Below are experts of layer 7 (counted from 0) of a mixture-of-experts language model. Rows are named router (the router's row for the expert), up (a neuron's input weights, with its number) and show model dimensions 0-127. Each number is 500 + 25 x the weight over its row's rms, rounded and kept within 0 to 999. Numbers have three digits each.
Before each expert's rows: a language model's description of what the expert responds to. This comes from a sample of Wikipedia text that the model never trained on.

# expert 51
What it handles: List line breaks
router:510523526524509521467490520505510465513474518472471523468532518517508494517461474517472548499507523518526523499470501474455533460526548499475513528517465476522515487516493485509501457523481550498534515481494502474521516513464483485495471527515522489531526466524499534498550525469486529463474465473468489463518539487509541462473504535491475483462459511516485473481469505544524496524516
up6:459495571441468498499499487506479504485517512552524537481535509459489529493484479530501456444497477531520499520490526520488501499503491486445488474480502504477521500512456496442500472537514494517509499519472519480498488495481499529493518492497530494512541529470517475516512474479476479492418509534503473499475507541471507507498462490471523517482517530513518473483521530530507546502494
up7:521505512494532470511496516483537510513513520493478460524496419489462516456478532526509468476481465468505549505537497513553497467495488561492484500527519494518522509543502527513527543513501522473497495457491501516504536532486509495505471484539499484495457504475488522496516500468473484510511516536543477483516515506492536481509484459521559484486546503510508520468493507519536499455486
up8:485442478474537467500510533496481489513469507521462493486547516580490519501569501510451486506499475491506512479518496494477465477470483498493479497521511475447511541469516491516503485496515487513466529524525504522531461513481523478486471523550524504486472533549492516494475494483526544489527508522514529512467507481546488513532540497498522514474473483521521518523504496495475483458523

# expert 36
What it handles: Capital initial letters
router:506525553492494518497529527503477459514490512487493471474499507537483458501497484478462523464467537496473513504484529457488516491527533533457517523461470481533512486529514465481487467540452517493522546489484476526478490524510476475504477505486548489488508469520495512504530525520492525483460479467448528513501520555471542465503476494489526486501524549511463536481496521489512526506485
up0:516497564497509490506508504519491506501479541499491453469504488493463479448488529506491490451480490453481494499520490454506473481482484509515426461492494526508520541496510504475478510526505480493531492514459478570522438513524463528488500499496500538498503489504516489466531481500465530547473476503513529553503507501476470508481476490522491517515503505462538517519527497466513533509524
up1:506498522530505524525499495462533458518528495473488484494488515513480526474547512459533551534489498481505498501479495470552501490453505487558507540473496526507483525480472498492500536488490535485436520480487498541467457477517509496489508508509495522479471505514467474491511464545560492513481510498450501526493507509497501494468497512499509506488554505473478498488520557468472544457483
up2:489481499539525547524504500497494536508521484554505516517479545451460515501494531498469497491554456529514482486520457499486441550510470529479518513475513501532486495471457490493490500506483517472507447537514476546471495503511560507535505476494472474496525483472482497486496466482471495507501475505493501494505479540495516451501467470497510518553506512524500553473495519484514491496475

# expert 47
What it handles: Agent and accompaniment prepositions
router:539508524494501525480532515531491505484479531507468494473446481497502463480474487518520549528517462483502510525512449481483504503506453495466540527540476481507528470492516472502559542502471493492519459459491525511494533503517508535465447535521491490517520515528501523474501500481553511495495474489490465466512500493468518470523519511500503476473459504470543504514469473536460489526490
up0:470469513476486451492520533469483522520464475482515480506498489518481474453509497518498461533462495471513499479517463504476505457509508535474477532525516482506467494474482508550544506549494496487470542517548494536490530510494542504518527527504493532494492523486483485566466492511490518504479477492483509488478443515499524508539489483506453518489479524525523537500488472535496485557482
up1:457491510527478514526489464511488485527491491512534524536489483548506468456507523518531474482535487486480534529500460547474503478482495545494528480524518485477544515490466512466531508504467467476489469492521548459534482502523502480490512530476497512457530514477489469476486498463530501482496487516446538487469528500544488487513510523505569498473494491502484519538488517514476530534489
up2:510505545481470482481475536506512518508536538539451514492496498501532480497525514506500475469509546484481449518565511503509518501486492517507507447545496483492534500495489470514490441487458527542491481479463497497451525524492526533486501485468494505486526503512474498519489461511551479498521490517561546490490500451471500510500548507493517508498467493524549484515508481491462484507500

# expert 18
What it handles: Line ends and headers
router:481533520512488517482531537508512462540468470506476509519512493463518495460530459525459536513479532515499511524500519471476508492523520523478472518513470481520519477511502460470528482490470525523524525474515463467524493525470521470496500529516452469507543451530454514506537533527539535499484490467513512485522532541499528473481475510486466482487505529459477462510490512503488480543490
up3:493509546508466518487435477506512484490468502515463507519465514522507506541508499471496458497479507488494459465456483537473524505492500514519495476528539454504496501461549509507527506512535516501478497508466490494457529497515470512487482507504506527483574519492543490525516491507491513526490521522515462505500481493520509494487457499506443452522513567449469470485489503475466519508511
up4:490520489492573508477525533477517497566502469520530503516522512475524468485514513472516481523526458447461478500573506496522488524516494526525456500492498473530476496503487512502477472473485491500503485502496458495511504497487526552491468493500509463499504494478443517538502463508491482536520508547494531493477467533505482473510478495553517559515520463505500486514507497495470496537506
up5:510496444506485491498477489488515494464498533513504517517523506455524413457522470486493470558485462477478535493512531527520488487489516504502525493447473540494476492478492533501442485522489514467475500529517474502500459496517467479518495532472495465493498508477496555450495494500476516526508512512515499497551498470520531506494485505487474481548496500460496552503529487522475502499520

# expert 0
What it handles: Space before numbers
router:534446489480521546494449514475496482528481512515466491481500470514457498548466507529483487497473508534477517455504490474487495500507528553479485529486480505523536486524486488506487519525478527465509529492473455500550495529572544460536478519504524476494490469464509489460505534517501497489473483495467508506492523514471508473515495505477543520495462521495471510520479535538515476514490
up3:539503463492549526503476460504509517526522517523494488479530511504459455531518475527482518534526509474488476496531511476497482534484508469493502513487497480486553502483474508554504480492516439498490504519517481463508490517520508531491501493515480468470546515520532425473464519480481527524467502495524534537515505492527497524486510528507480546546475521502478515505494508543486470442490
up4:512503465505507516498469465468500520494488486544495512484522458489452513497515506533536510484519488481469504476524476470488426466494493492457508521466512504476516480499498567507492541500527465492501547508502487478541485503526517525489483491469493470474494510469451460452519486507501509569503479481517472547525513481482505477525502486521499516495511507503473531533458548540516511493483
up5:467487505489479524537485499516483500498519499487481499482529475510475479548501513540507501499505485572543500474518509519519469482475464516518536498510537507510527523502529507489455492492453545493534544474494466486529491536524504525513528528475520528517531530532454466478416523458471494545517507519498504509464494479472475490492494514480506532499488495454514510537510479508496475519514

# expert 45
What it handles: List and table fillers
router:525534510493521525471537532514504475519474486471467530468489517515532483519484470530476529532506524535481528528471533472472533481527530493474516529494474471529515472527522470467478471531472526517531529472532498472530526504468513514520474527516520472534533467528488531485529531494517507470471469468479477467530528511498529470485532522474468472470476528522476472496491510524520480524514
up0:498442504502537483506439506492494511548521523515507464510487473463512507511492489462456489469471503440505485460477507482532489507503524513532438488529453527526499509500471508499518474500554508526468511510479498482449547466494495524542526483491468474476519503511493461507510501505471470520522522560507480530490485504463489474548547491478504495519498504490519527497510486527509507483506
up1:466471491509503463486507505468495518491494493548497480498501498504486480483504461493518431490480478489515509478535486498525488517472445482521560504522551560500514524493486562463493490513473515516478495514523548462501472470511488493545505532514481487458492547481493456492479501484505490526547502533478497517520532490525459492481528521552506487496506479501456495488480485524507510540481
up2:547502488503537503536469511532459444509509523504525500515478516474485491483473560467515506499464523505518488511471525523497469524502479498540453516464507533492481511466500486503477511527512495455503468504481448539483524527515553478512462491489515534488495504522525520485438478534486496539498498544516536524525516483487443488490533513484510486525519495496516496455528507505500503460532

# expert 59
What it handles: Table column separators
router:486518503476491540463532528498543462531484454480470535469512533505534496489472503512494520529507502486536543538469520468480518453530538498470500538542474491534499481526567498493494457524483518504524484477458530466525496488480482503505485538468512493532511499528492530501506489490531462482499470469489491476495525458513529488507513496479469485478474517475481513513489455549494485530510
up0:436467469511525548510432517491527497505485475536483531496519466518513496491502455509452520495521458496507487480516489503512532438516502507495524490494522509464487496496527506519510473482483464441479489509460491468522500476576502473473548487483484502516542499449530483489495504472492488507473488525481516507487527514509507473499512523526497532462495523503508485524532459508528518489529
up1:491500470529530467478482456510505477508504518503479506458525560495460518489514497500501434497484504467536525507492480535477518536454522461519526491462480473490502503498492496497528493527539526504520488471446500538480494494465529551473493506456515526511505518486482540513482496485493484533512514512475472536489473458492508454486500450511494477548501530477493508513517460476534534484478
up2:469517498504567510489495476523459488493514517484518516516501515531506504471503513497508520542493505495484496464488487511472536466477512503531493495554483520509509534500513519509506481471463466482478523495490516466503490514482498507471482469466479525488496516508506530500478432499561493524515531504550515524488465444500438488550498501475468574454460504490482499534510466513493505503484

# expert 32
What it handles: Capitalized name beginnings
router:523530491493490517494535520489498451481475483473467517472485502502530464510516477502472533518476497518483518535479552478474513498526535496472487548485479474502485490503533464460495434532485500499520485477546462485489506529547519476487486535512498467549492496540529524523512526507534542460472460479471502511480520496487524494475509518519478438491484527506500507478470525495490531540479
up0:544526541534518490515505483509526482484487497570488480504552490506521500499504481486458476544472441470495507498517516513540518490490491488484537515516489516492539508506454501493486515556521492517531505496480479490447490514564495464499525489506524496495442491533519506535485514495479472522519476494501531473461480536530462474531494475520497474496492489491517511448506543531515471524512
up1:490486489574516517491428472508462453523489498513495492518519532470474514486490530510515438516459505460480497498536515527515503475469495505503514501521506483461504514500491493441531521503496509501507536489496483492497547488528509489463486495447531514507490532503534490545498485459497469481531518534517530477482500476505515443464507546448477516479501530490490514487479511526509482513522
up2:501523472521497485468535528471513489496525529469509460483491480489494428487547545518543477531503489506521487498519506534493503520477478516508492530534489541504500562468472471469501476485521520512492497492487521498486448485517518453480496528447513490524474501495532484485500494467482540463509464513490486478494536484517426510528488538507514473537524503511468495472513517494527505521537

# expert 50
What it handles: Space before compound word
router:519462485546486516494515512534525496528487467487504527493498476541474468487479513527498501501510545529453519525471503483476507545524541515468536534475495491502541468521477494493530520526481485519528468479536458459447512542501516451530468452465526514513492474506521519483488499500523527476493482473515504518521498548492508475466505519473516524472487539460493482492468498527531498472486
up6:495460524482513458518471471481433482519500475529517505487503490516473486486499503520538465482511502467521464525488500515493532528511473459463521527570527508469506486511501564473519538446500502492511486520501488515470484507513484462459545477529548530510505521498479460501497522483510497479486468504523524505483487482492515481464488538492473457491499530519461473483540520531523526506495
up7:459483514499512531519478464538523535525534501519523524558480462476489511489492518519550500458525525500477473512479493538480506545523487528526514508487530508543489481478480464550468525483487517500486476507488494479504507536491498477511495487537479511515511434535488534539505494490487433500478492516478445499515513477490481513485471525505523519484499492508495555485484544497502555484497
up8:457473486504492482492476466525514515509533512487493477532474491528498475484522516517496450509566525485474539495481477500483466528454514521528525494499497510544522431475484470495493480492491470495502514498479462507516518497483493552520476466549503507506489457469541469476513474526520509508558523453464500483488493533477484521518508516453465509473513494503497517458502509540495521460506

# expert 9
What it handles: Prepositions after clauses
router:551518460505532497476512510553536503532492479492493480483507504506484454562506443517463513509498500532498500537479519477483471502516520466458506497517474479506509481534466507465499492509494504515522526487491530513469546494479520507498490526479542484487469480516490537492529535492504511483492458485473490484534526501559514492451523560484442482501484519477491462504453485532484501501509
up0:534525503431470464519514485565534490475480473514522477523502509502464511535497494451483468459509506436476502521511483470513511511481496473463509481507492507536509524501473479465498506529566479509491524515500540489495547526479498521521508544511509478519466520478441512490500506519489515521543498514480498532503466515513525539476491513524479511501483482468510478511490451537479488491521
up1:480494522532499465507499509538484487492550527491514489499520482504446486532526476485493483499536482509526499480485442434466473550505498522452481460535520477518465490530456487508486485505532482481511500504485510528509513500493461427509486505511483542516518498469510496528506527515480545469513477508476522554508551496494468536532509519524505500503476496519502527465530486483490535493507
up2:505539478549512480474469450468509491511504489523507465495510498544466457518522504519519496503468466515513446476491496502457451526468479520494509541536491501471471456522509542519456493500504514499521517514538512538471538493514522453478538509493526497498501517475490519561489529455545481504521519503508463489493510524562474516492497514499522505490497476501484484527480501509480493502452

# expert 1
What it handles: Infobox field labels
router:514548514497542531468512530518486531502492489488488538505486511468506488451537471505532509517524459474505516452485519481491515476516507497477539479503512475522465470513517462473493494512472537504520516471476520483519525531488494551468471524557541484509535500522547507471525490537461481465483494474528470504518522542459510460492520526489495470484487505487494454497493532530527485517524
up3:495511455519518481458492524483512555511501536507527491511474507515487485514502474528556496513504477468520503430559473488491497505486492518504526459485483506477474483473517483512496496498497489506463545480506543468553506481540473526488484485531469517526511471469531449472502441508475490490491530515520562511518530505508508489486495498502480486479502478510437487515493499483495555509515
up4:471540561495516506503496483525507454526503476501486507540477492508479511487475482484519509463507487550475486473495525498547456503477515466527532470529463498479487517519531471495556478488525516520515532484503490447508468485553483507529491502553505505530485518486480481493463472567513550495503532528506496520476489541459442509505479496527524492523491509492486509503493483507530504520505
up5:483474500513480503453485498534543522483507515511520519490523487517431513491519508478461481478475485519532497477499481493502436482502512521517517468540471456541430524523465500496507502498492527477505477539511520500554469505513461470485500504518510486489493483511528463463503506486481492451530528514490519524531489555529465505530515516513533488501525488537460501499502480468512542486534

# expert 22
What it handles: Place-name and table starts
router:526536508498520527472535535515503475524474489470470530469485520514533484519482471527476528532511526528479527528472534468470536480530529489473515528494469474530518473521524472467476475530471525514532530476531500475528529505465509514513472526517520475530532470527488531484530532496520507472471471466481475468530533513500530470489532524475471474471475529523476474497489511526522480528516
up2:506477477457511482509486486521522509533513453506521531531533528503490519472478508479488513463481445472452515488502506489476500485459484480512479473489476505505504481510477524489498499486529516520514514519474497549471496491511529513550465516555496496479507506497494469518468514513477538551451501492544535548481501495463473526511514500465490476506559482521482533502449538522536524503458
up3:482492528498549481559489482466487494504519507540523439452465483531511521511512509480501466492467482482494527470539505490531482510439508478527519466471480541517484482478488487474513474521476522494474565503511520490525466477516512489499487483512464500501475467491515512532496497509491443536464531509513523505528468502536478545541496477535509474475482503495507513499523484458478523487479
up4:525498474484444483556463492484489546512464505510487506528520488461476546539531473491522489484506459478487472477542506553545473465483491506539519472458473498508510506512541500516503521524510516506477455518505493506528488491509518535473484533486477503448485484485481451485488526496482524518498520502498504498515455503516503550520478529501495512527511484518529442524474461505461500479518